Weights of a small mixture-of-experts language model, trained from scratch on English Wikipedia: vocabulary 32000, 2 picks a token.
Below are experts of layer 3 (counted from 0) of a mixture-of-experts language model. Rows are named router (the router's row for the expert), up (a neuron's input weights, with its number) and show model dimensions 0-95. Each number is 128 + 24 x the weight over its row's rms, rounded and kept within 0 to 255. Numbers have three digits each.
After each expert's rows: a language model's description of what the expert responds to. This comes from a sample of Wikipedia text that the model never trained on.

# expert 0
router:154123129146127068152133095133107104108140119110110112104138112149114175172115092105112125112128165156139118148089131126093145100168153111098169152111101135116121122125139137115088136143126115099098103140130148158117139110098112109101161157148163109142093163086135134158082155119139124087
up2:098122110085150127134163152132063136095119143090136121149075121121161146140135125144124082124150072143116135147139182092127109186202137134149108125117135140163165138161141114115170107133190117130119067132118159130113103093130142119112139172114148160088115130097112118124133123131131121155
up3:141127168134162109174152112150130112136088090139140123157136120121124182131118166131112169127131143085120094092147130162149129133131132142098127124121111128117133083101122087159128152145133133115105083132169143118113127180145143138149136082131131136087122136106167147147132131138149148135
up4:103130149092159126131130142112099104127127111173147178150055119108112131159096139130144128100119094138084172116129142101121124123117133153123085110170164112099147106125155137149147108154101110122131128117125076160097064127104141123137149129138149154124149110148147110110130132095117146093
up5:132139137122152121127134129125131138140104121149127131124054168126139179167134122168104123146132122120123130152117209131134131144144127126127119120118153118126100141100068168118100165117137126153139150096097126134131074166108092109172121124115131138091105110139155121102130109130114105121
up6:125146148129122140150104093142120108134124125157157121121122149132140109180102173124144088130115116120087104116098096136130100121100105107146082122148103096138099127102141110170132158129099165138160084098122099143166137135170112093149136133159178115145129154159141150088134085119129094120
up7:133085109136121164133084144152169148099154144124125079150120164089126133124165146130117185141160153103116160127173179145133140127112112156082124183154084108132131127141117128146141103141140125143094101109074140140120153105137137158097126123171121085137090139138115111134127115138132178146
up8:132116128125117122092116117090154135091107144174112155116042147122136146146149099163150137144129110120089148125125091082113144127164111168137123085154143135111091111148184164107170105111125131120132154132099147110132123101139157143116156125133100148187174094168110154096170115163097121147
What it handles: Common function words and table pipes, such as the, to, for, is, can, often right after a full stop or semicolon.

# expert 11
router:146134138173123132170133116118149133118121132121132155103141120147100115120105125117081167127154100124127110112162129178150149092099111128125109064143113162106112133118097122107101090119106154147121168072158119115128129109129131095105134115111123132127114125134159160133139104139157129143
up1:146145127109188130130143161122137164156136163082135133112122153142152099135106157115096158145138128145118146114102158150125095110068164106128163142126159115118149108099156117139147137156113099142077124113157093125098092111150129092147086150155134102111118141154118142099159131143123122133
up2:112123123142147134165098158141148139096104137128117135103157142126110145133063100099108129127124133130121116185121166086082140100128122103174118120159146128121114132068100132119132070119075140117171156150142106104141115133095145136090106125129142120135076148126134112120147119115078126124
up3:144091147131142085137096134150140122158076122150168124126170133135162126129124142091094122147131136117143110141137117090088159102131129129137116105148128087138065137145154108139109103119133151127140128116148108090145093121128150102156125123130114172132122102132104121152154119122108119121
up4:114150127184146111138121095131162147135117118088127081166143122168134107142120132139083119131163157143104097114081137157149148120111090117057114105139130113120126122127101154114147173121183109132109140143191110108140116100136180130187153121131086164077124140138086157108130102117135147105
up5:118132157085133162095163110174185146106152168116149100123120163131135111160114065123111125168154151083099139118122097127156097082132102156104127142136141090161128144119099107130108131166094132162101132102151112113131140131121134118124104097095110122128132122122135185133158156098152136130
up6:143093160120153128096101127148145137102142100143114151140168134128132122095099197098149132087136148091124137165099165137130122161071110098143146130142099172139180090134136113155102090161093151123114120160137112125104146133130119165102145140131139120110089143125126122147097075162125105135
up7:150157162123138159127124123167131107110105150126113121114139113169081110147083140178164124124108141143084111080128149119118143147162078106134170131123080153119119108121159127131122102129157161154110137128127111113149180131081162136135150137161097099136122127112133125118148159104168107100
What it handles: Main verbs and relative words in narrative prose, such as attended, named, rated, had, which, that, often past participles.

# expert 12
router:116072088124073119140116120142130079180142121149104150143105164096079112107125149126168152168145126144119106102105152107128126152125094133141143091129117088144138152148116187107116128156117126152119141134062136132112163085120128115118147141068121127110126127093120153121184114134100133163
up0:094135084114112107119134113129099111118149110140103164154119111152132154075071156097156126139101106146157081123128117140160100105120085118122125153173116121135126154118132145114123121166133120125089144150118123109110159105168132143138179123123124164123124160142161163139146083115112154149
up1:083108108132153141085134131138143134147098135112141173173120158126140163103081139142103149159135136154129165106091160114119144146193180112120100125106132137115160107143154163121144091123144130184121135150130168154092125117165087112148110142127132138140130134142127104127148136161099184139
up2:115125113154094113151094091139183156131121150153112173100155138081138134128136130119169122146117148144137132136120160101128120133112124117085090151102122137140138138157093126129142134133144135153152138125102127167107123155125154107105201143160124133128120153114121102114134134163103128124
up3:120117058128135095085142153133142108129158137122110123158105129143100131092143175126121151132164155112153091098140114101122090110122102155137097140121112135109133101130134099161130135108145113106120147143110116087126148141101117166115144121096132167125111184121129137085126083119123133105
up4:153129086126155093123136124189109109127153126100105148110115125108147163138142139123103123147116129137161134119116125069137097113138114145157141126156142126133118129116133138150140165173133120124135117141079138185120113143136136126115107103093125104089092082106175116123127147140136083110
up5:149146186122144097124167124190145109121149166134134116121145124103108132104119102130127106167139115123142128119143208137150118117121122159134088129125129119146153122156113146155157156112132124119101094099104163108129170134163165120093138163083113158109137147104145101106122148152109079129
up6:112113148136146129119152156112130140111107109136059074148143134111125093129108126124146147095103131115119130114109157101104133186120084148160126122143153135147111093199137105087167106145141157171129121106119129123128138121181142112148128113122143139147121116113114095118143114113126160136
What it handles: Place and nationality words, mostly second parts of place names, such as United States, New York, Indiana, American, km.

# expert 25
router:059145144122130140098113142112157150173144170156105139136137164139144106109149131139129103143122115148145110099125115123118109154135147166110101157103117137102084151147170112129142112092094142129084127155139115141165071187127161134149104131134070158125101149126131144119180148138105122110
up1:152143143136069175144099120114176109175102141097116121162153147113106108118142106166128120094185114129116130125105100140083146092158139104113104138132145135172145122126109086142132141126172113114141148138126123128125170120135141139135126171094081156140144153137108130137146059142115099104
up2:121126116112117133102092127139128128180143085105128100150116107099126131109064153117117125136111119118126135122138089157103134150105172130105129139164118167118145106135099097130127115124144128149162076115127150147141154144138134106145153094204120133160119117134122160126169120177138138148
up3:094126125142146138102127110146146129107154134064117087108090157106142115120132106095107110126133109106106127109128103124188106137093114098147152130117170136119131124145147125140135124150098112167082120127095109120100118152163133129138114121121146170138098103157124167136156145139156157136
up4:156146098110097125164134101144179150132129102140153166147133133129118139094134111137113169079141153174129125099161151197088162140120127120123139146089139115125169115124139117115179124119121107163100080112120088139135153119140144134116105123089141155145141160137144143114160149155126109129
up5:124130108154115109081154105147142154117146156175122153118137107113131117134161148124102110147122108138143115137060157131135089159145137145110083122135160129127192128136136139123090119098142130105141138149174161125135134134163096099158129100104108128162092124091128130134162125134118103131
up6:134112105173124099109141123131155108113104155104078116128168100131100122128101157107145112126110136113129129099141126098158165103127118134159128157126141163135144116151151145163131129110110117160145117158092114160159116171144152156097140106126155101120123105103132071139106090102093121094
up7:091084146110161160116088081159142137131102121118102145113113157175113115113169159118104130139132143081131109093078084089148120121112125122140133117112136093125113167109138126121112086142117122135129113132137143154162143114153123136151094109128138153099097157105134147093170113108110133131
What it handles: General common nouns after determiners, such as time, years, work, people, directors, and plural -s on nouns like assumptions, memorials.

# expert 29
router:128124143105123151116140151107106104131122123141100152113113117118167114114123115083136114122110136107154133145133134092158135167116126113137134190143149098138160118108082097156116098140130142117117121136161162110105154153118119157159096152124116135114148111114059173081137112170093123155
up2:116089132172171132087136139134116143108173144100093144163133156125141172112141116105145158154101092138142135112123129084122143113119133093122127103149101179128157121183153134163103090154116162097158120120149132106147160198092154154142134135151106127136106086121127163118142133135099126100
up3:135083188119119140130141105130111115189105098149115125134152114127113107132073104131145141127122147109151119136133137129110123151106116146170114114169075142121145166146142107119109140130099108126131111158110140185116144127172170121161172114145102144110120103146144166148124134125128141136
up4:149117099092181088063131108120160150120110112117159146123103151105110114136096064111129126105077099107162152145106138106107124105101130141114168180160133097169097117142130166152115105141111116127139164163145117127128124142184179137122140141136097146154133126132136147171137136092101131121
up5:137092141071117149172122113128120111104125154164120161102113132113115114135104151125117105126124134145106129132173154124161117084129104115174152125093136129114125167139109137157138133177145107134124121142161125072122134126166160122145130139121108134102108134133158114131169212115119151150
up6:108137143100112161148143121115153105128101134135134091113118152148110111117148146127149085118131108130127107098152078123153105131138116150109117153168144117118104142121155113145140090115116134154173130127141100144157196113155091166039092138118120102130106112111071113126142097117135097099
up7:138144105104150143175113113110126108165153135149101171138140140183149106132113140122098157120110118120138099157156114113125114143086160101102141122064114101168141084118108162136146103142181175151159119122118113121124125134127163131111107142099181141121162135118130081128163084124106109130
up8:151178164128110134123113133129098168128122159116095120100123159172153113127108132132156172087112095116114146100130125163148109157125124146139155102124121129138111115088083156116165081133138133115155141152129105081092131158095124160123117119081136131140159137143102120104120120152119101110
What it handles: Prepositions like of, in, to, for, on, from, during before the, a or his, in all prose.

# expert 30
router:116125140130135110085112106123145134125172139095138152134081105164155140144134129149108056162140178145090137099088155112137084106131106134113080105152142088122157108112104170160148145094100107120091107155136135121115088147154157118151131120151150090144094158107169086137145126137098096115
up2:128165125128105160136156120125157139090112157202138148093121110099139134116157171117145121152097133101162109101157136148072133120132182104123113135178142110147130112107128169119125143145156110123160114148163102087108135124108112113150118154139137139115087134142162085122130100133131125094
up3:129071121130152086136136135148155134130121079090166193114130151119142075118088102116142116127097108131142131134134123147147102121155175154115125113121108101139154119149113111149114136125140129109155133157177135127132111108136125161132132134114094056128116118122150100137151137150132142112
up4:093135140139142113129130150111123114111150138086146121128114158113155168134106094146135109129096152172139088144165163164159111138102125112097111100148153115128123082166140145178069129065137137156119168184107130136133101153103116123156126143117166147111122106135133098106108120125143072160
up5:132165139076100109100142117122134071113133081108163140123118115118159124127133165153093093181121138154114149159175175144115149148084076162125129111105109120112112160138107132174142099119140101166114138128069144139149095126120135124116115154148136114132114103090182171111147142141109090115
up6:098128114146143120113091144107131112112144151169168124116129142170160123148109151106111093113125142170124105087153145139169149113140132111151088132123104118089195116129164160174155106122137126096078126141114093078144093127132137151106122126133143121184110121143119149131122141120145105129
up7:108136155100136139099108124115118129127121148136133185140151140097160148124101116123123136162137115130143092158072136107140079131141164128146098113148200107141117118138131145136127120116075111123112112145138139145112149105167142105127137047084157116154133122111140098149124106149088127124
up8:091080124082118124070134127092105106140167106098155148114116119116123145071114124111133144119157131115139087108149152150124117085096112146159114093162154123134163115128152137135156112121134135134131145101117131136110165158166136143134131078129179109154130107141161169092136112134129100131
What it handles: Quantity and comparison words such as two, other, most, more, many, and of in phrases like "range of".

# expert 4
router:161129126150131069138133116110096118126148106107112078115141120155117171190130100108120122128140146157110101162093152121078145090123123110136173116117106117135165126156091108106097116140150129105110112134127121146099104105110126101123147142159160130168116172092126144124090173108137110097
up0:128131120116136135139151090118132182134153125149099137136137068092141131114135160135165188162152095085164130135116116099100154090122153108097118125158146110107156114124119124093159147115168130137121102106113133113158151114096129143108139159137216140126140168139132148121142099150098101137
up1:146148119120107111176129103121144126112147133187160091137113144102133114131075146147181134154142128138106087146088131133108156142076120136143127120126128099123080142105166101152170130148101101116134176094140092147149124154149111134150127116108116159125102079107098167103126124153099159093
up2:116111151089119106116138107161142141108109140112133138135130100088147141125122186116106135120119159110101122087176151122134160146144131146117128118118124158149138116151140115116106134128178089145144123134124137126169136108100129149137165177132114130145154145133151139160124141142152169106
up3:143115153117155156142077113083119099092151119131125095116103148154148134139136169153099127135112105141095137161122163123083124106110141120147150115162099143144151121154125126133145136097071147153147128149147138113144150174132143120135147110115104109100136139137138102104119158075083146136
up4:128160119156152113137099088096145128093132160138122141140107123127143074149130169115118154157143114109107141107144106135132134153112094145143108167121153138178105153114144081115083127148144132151130165151125129084171097111127098116087175172109139140155139117158120129119165132133092126145
up5:115136139160125126116154120122074140102146147158130142125119124124126098148162126142154127123144138107173127115122151129100103098151099152147136144179144133096137113095110142157120103103087121128140125138092122090135133145093123104098098171163085154126107148159133099134177124152173144144
up6:159118125083159112149154100078162127125116172163077118156136141130127124135154140111101082127088097096131096100165156125124070129162136107142142131141183113120117094163094121134156119133095111137110151130140130092127135152140164129088131148105154095155103161129082130136157141110145132163
What it handles: Capitalized words inside names of organizations, places and offices, such as Agricultural Society, Health Service, Foreign Affairs, Albert Park.

# expert 13
router:134125108131129106145100096122138110121125151138147135158119085041128140109128121111138094134140086139136160115169092151136130141132108173111137126137119093121120098096099192124153130130091090180126134082162137129134134196110153116087092152125124156147167118170159082110135117157143140139
up2:148116121143178097125107152180125137099090133142172083134137108158098135126125106127135146089100108142143136132138133114114122145119097134097145129104096133155129095089126127132162124124164117113122120095154111121108110109163126110041164149127106105120146108113107163141118167100097157152
up3:134143101079166134158125150159116145120109121165111114144154130109163113144145114093118152149117157135129154126131139098126100144173115135114116163161130121149111158123093145179111156096124097127145125100135086105168149146136112149140096178138077135124115109131120108120084159086147123130
up4:114128119143131153092124150142135104124145111123145166142165160126109113126137162106174098156113135090101137112151175070158156153102109062148065138104100150174114128146122113111155096169143125123138143147131106166125171124101109133103122147156121130125134162147110109130162108138158112109
up5:143141144150134102149128144093113137120120115165092128128094148136125106125112136127130118139143150134148156152167121115121158153104123168144145108161120076151105101136145186167116083129142131146131170083125129158124116142125126113124101134155141082155080144141151108151095182136146104109
up6:156170116115095133066106148101146144169148159162114181116074152094092094132098155095146134150106120133115135166119104087180112109132099170127101134126101124082127159109112159150113119149131116126124117103090127145126147156131130119135125108092093135117143196105168085098098105133134132113
up7:153071167111092102115090171131148121129095123114157129099156143128167074121143158100133115093141118154152102149106113083164102139104107148103106173133145151164123139135134113110137114102113091117129149142188111078169156131142116093174106129139110204110154126131136132147141128113135178134
up8:175142134126133159148145132121131130069148118124154143137083142127110144130122119117098125175146138098135131114143134120132087136129105154092122123150120114164131150135167117117117138119174091102106114174170103149142158134146184096169124152103099094108187124174114091179121126140117143111
What it handles: Line breaks, list dashes, colons and table pipes in infoboxes and lists, especially the dash opening an entry like Youth career - 1999.